{"n_layer": 14, "d_model": 192, "n_experts": 40, "experts_per_token": 2, "d_expert": 128, "d_shared_expert": 128, "activation": "squared_relu", "moe_layers": [0, 1, 2, 3, 4, 5, 6, 7, 8, 9, 10, 11, 12, 13], "router_score": "softmax", "normalize_top_k": true, "routed_scale": 1.0, "balance_loss": 0.00175, "balance_bias": true, "init_std_router": 0.0314, "lr_router": 0.00156, "n_head": 6, "n_kv_head": 2, "head_dim": 32, "vocab_size": 16384, "norm": "rmsnorm", "norm_place": "pre", "norm_eps": 1e-06, "positions": "rope", "rope_base": 1700.0, "rope_fraction": 1.0, "qk_norm": true, "attn_scale": 0.378, "tie_embeddings": true, "parallel_block": true, "init": "trunc", "init_std_qkv": 0.0381, "init_std_o": 0.0072, "init_std_up": 0.0381, "init_std_down": 0.0036, "optimizer": "adamw", "lr": 0.00288, "lr_mult_qkv": 0.4, "lr_mult_o": 1.02, "lr_mult_up": 0.886, "beta1": 0.9, "beta2": 0.98, "lr_head": 0.00792, "warmup_steps": 317, "schedule": "wsd", "decay_fraction": 0.811, "decay_shape": "linear", "final_lr_fraction": 0.1, "batch_tokens": 65536, "seq_len": 1024, "doc_mask": true, "train_tokens": 373000000, "steps": 5692, "dataset": "wikipedia_en"}
Below are experts of layer 2 (counted from 0) of a mixture-of-experts language model. Rows are named router (the router's row for the expert), up (a neuron's input weights, with its number) and show model dimensions 0-191. Each number is 128 + 32 x the weight over its row's rms, rounded and kept within 0 to 255. Numbers have three digits each.
After each expert's rows: a language model's description of what the expert responds to. This comes from a sample of Wikipedia text that the model never trained on.

# expert 24
router:071165156168127127110103143122099173136121099167180136163138165105169164136102163131149093095099168151126091143146189101078119113062124146111142107130158069158121090120128109060082144076156171151110125184087091111164114081154098113114156119123129165126133140142190142112092203127106112153097101141179131189080118123131171162153095131072103149132122107081133210091200113129162146086115073110097054163183170172123113090154114152157072082127170157078125128136133105189145126119131101095136090153098128083131132120083138183132141090139123075115144067094143155139128140096177138166
up0:175087123087100105127185156171086089189136172033086070137127127174098163093166101139113151121150109116128112128128082175136160115147186074099180160178166116100094104108121161127098139107195133162099170054104132088136144147120092079134129140124128107196138174180123093154121078141163119159151156113091140108137138109117099114085086176102089186085171120112151111128160143116076134140100086192079199145130163105106101137086164073110141093122106121083137163180164127142083097105175163122125105140154092135092126136097151066121103161133116094132139103112100133124125104175151158082
What it handles: Opening brackets, headings. Opening parentheses after names in tables and taxonomy, as in (D), (1954), superscript (, plus heading markers == and ===.

# expert 32
router:092090137145159110211080096108089132060150114090136091151141135075106095093089191131123174090107109136116126151169093135161185126143163173065172152195103158160178096166151131156111144118099133106141147109194173170197142058205104149140117118158177104151120153128161117109118111078187086120093154157153138168107144126168146183107154124155159123146171125151089119166133131097181115100100160155169099109101107136155142161166148128142066105129152162179151138127053142095154114119107172134146156122147108080117169199156054128125112077101135124120124151128113114136126094154146116178
up0:126111149108143096080158124159108115041117099191126116123151096121123091183141134135138116143141152092089188161152107183110150080111205092094152073099108126080086114128086131147087129096175087114077061110117166123140142143170149059113148083132095166097170172127120144217097080088151187089144083124135140134109136076127086112122134125093163167064134154104160127189140153095129104082162087042125137117072193124085095167157080120161087161117160137166140128126094111155134151155163118157130130118111115168083157104115134116104110129129142127118094142162190173154133100112119158150
What it handles: Table row ends, for. Line-ending table pipes at row ends, the preposition for after verbs like called or pressed, and opening quotes and dashes.

# expert 10
router:171161151140124173137123159117134162115108155149114118144086166107112095080123162106096055097159178058114110134129125167146106099173070137126120115116099096133155142181119111107132137118033081169153154105177161129171169127157156143130136122093105175088110045131186101186161103122111171135156120119131149121153158101115109064113174127103124135096164115115095165107086111132128202120115089109068118105119135210139116128080175075144108114161080147145072081169079205164104081148084129137164134114194159083092138140127212145100113129125116120110139124105135126162130178114130101099
up0:137232199115152135127189108156119070109133094133142147157162049149121162140128113146211102179100160120161095173133126176110141121132158162185170097079196137162119189096113130128111146144119143169097148058168127125145133137112145128157146124137122161095137073105133131168124068126137112158138082125108162142074146152148118166143146153065095143118125155107158076168109074082114084125125132157146114203107184138175130142165166082127133075122115144113162161096105136157085117178150187125123148168180118180106159139130121121139128089163109174062098098119163136161121104159115096085
What it handles: Vowel pieces, article a. Single vowel pieces ending foreign names, such as Tahoua, Gnahoua, and the article a or an; also short name pieces like Di, La, O'Ne.

# expert 26
router:144110158126102086113138137135146117091124146094140190133158115116133158089111101174110138094097082184073178088163083148128162122082086109136137164081137178152149144063110111136123111140123150122127093092093079076149161154099100093166163135098139127121089078158117182136170094157169112110175140103154108107131069114079111122124118194109104048067089110100138083131149174101106125149105101080114139121106106174140100092146071090089149169147148157135174138077185118096154142103100123056124066126083145169168093140115064144192094087086116212121104148149091098123133141133166116110
up3:102139118158142120143184140179075158142086125166175118128175104178082090173218188154138161115147095115170134123104160134142112124132138164173106079120104064115148079231081166116141115128050185153126108133136161103144101137128111085096124135104180119101145133136136081113152081134147106083160140163107036146148204140114158159147126126153157138148197091166060171111119117140099115102064134135115105110164133150134109126059108173120072124082133109142144139106113180052111153130086165136182125133119113108110117114138105096108141136124161129129134138085145166100100086127071122152
What it handles: Year and number prefixes. Leading three-digit pieces of years and numbers, especially after dates or in tables, such as 189 in 1896, 197, 200, 17.5.

# expert 23
router:126124161114150090111176209075126182111062118088118156152121154127118182115114085161084117105115160117133134154151140122102129129122085183141155122138149171092188153110138143108106161175154112115140153110078073124180068123111192117187131154157102140157067095118158086160146114209081147136142106094133095116185115054067130178110111111089105127120149155097181140177111131114156207133099138152157118091130114176156190102088126110169151154130149142123155178129114160132134125093165077147124074185133124094141081163108133131156159147168162079138148131133162089147141120083083059149
up0:124152145130179139159120128201058101120125092178133111100155138176171086121128128076178149229153106085073105122121140147138168100138194122150113085110112103150064116159165122120115155160124124150159082084157140125112128115157086104093132129125145134202173137147169140116097114082175172129109188153106113166083147165178129121148136103169141118144119101123108046095141109134101175116169104101102171156103176091099129125120101106097146068148050108101163129166090154109200127140191124112109189130106146158120189122159121115158176092112127165112082122073129152121118063142123146097
What it handles: Single capital letters. Lone capitals and letter pieces in acronyms, codes and abbreviations, such as Q in Q4 or ISTQB, BWV, SC, FOX, math variables.

# expert 35
router:118146115161066135150107123125095186139148122111142173094081146106142169200145167078207138137102090159142158136080112096163135114091184178076144147165130184196165125107165085107167111078173188119144126081123149108135135096115124132127127129132190100133067183151183136168154116137099128167099177147142163200133110112143156064078117159159074159110121122161102116095146138162161120162118076122164092132131082097145155100118171137135127137129174154121109071156092143150134189095163075161072126148126153085123168131129156156115126104148084179120139129105134122181097083075100183142
up0:109144235082159116115140099120084130081118192125096121128163140137166118090180080129123155144154127094093099119185104146119180109132115094201142095062136057123107102145185166132169127139085124142135114115184116107111112172125121128160095116141136146151159088163110101141100155137147109081072167138080128153160121112139126149225131130140163101161139099114102125143122081127083162178087125164041184135126192115103076129098116109076132098165098099144116124141103139139145108118136159055106121123090134146114119096183109077115161110128150104102080085145154156048138166136162066118
What it handles: Word-initial prefixes. Opening pieces of words before their stem, like re, un, dis, sp, Sh, comm, plus = starting name headings and CJK characters.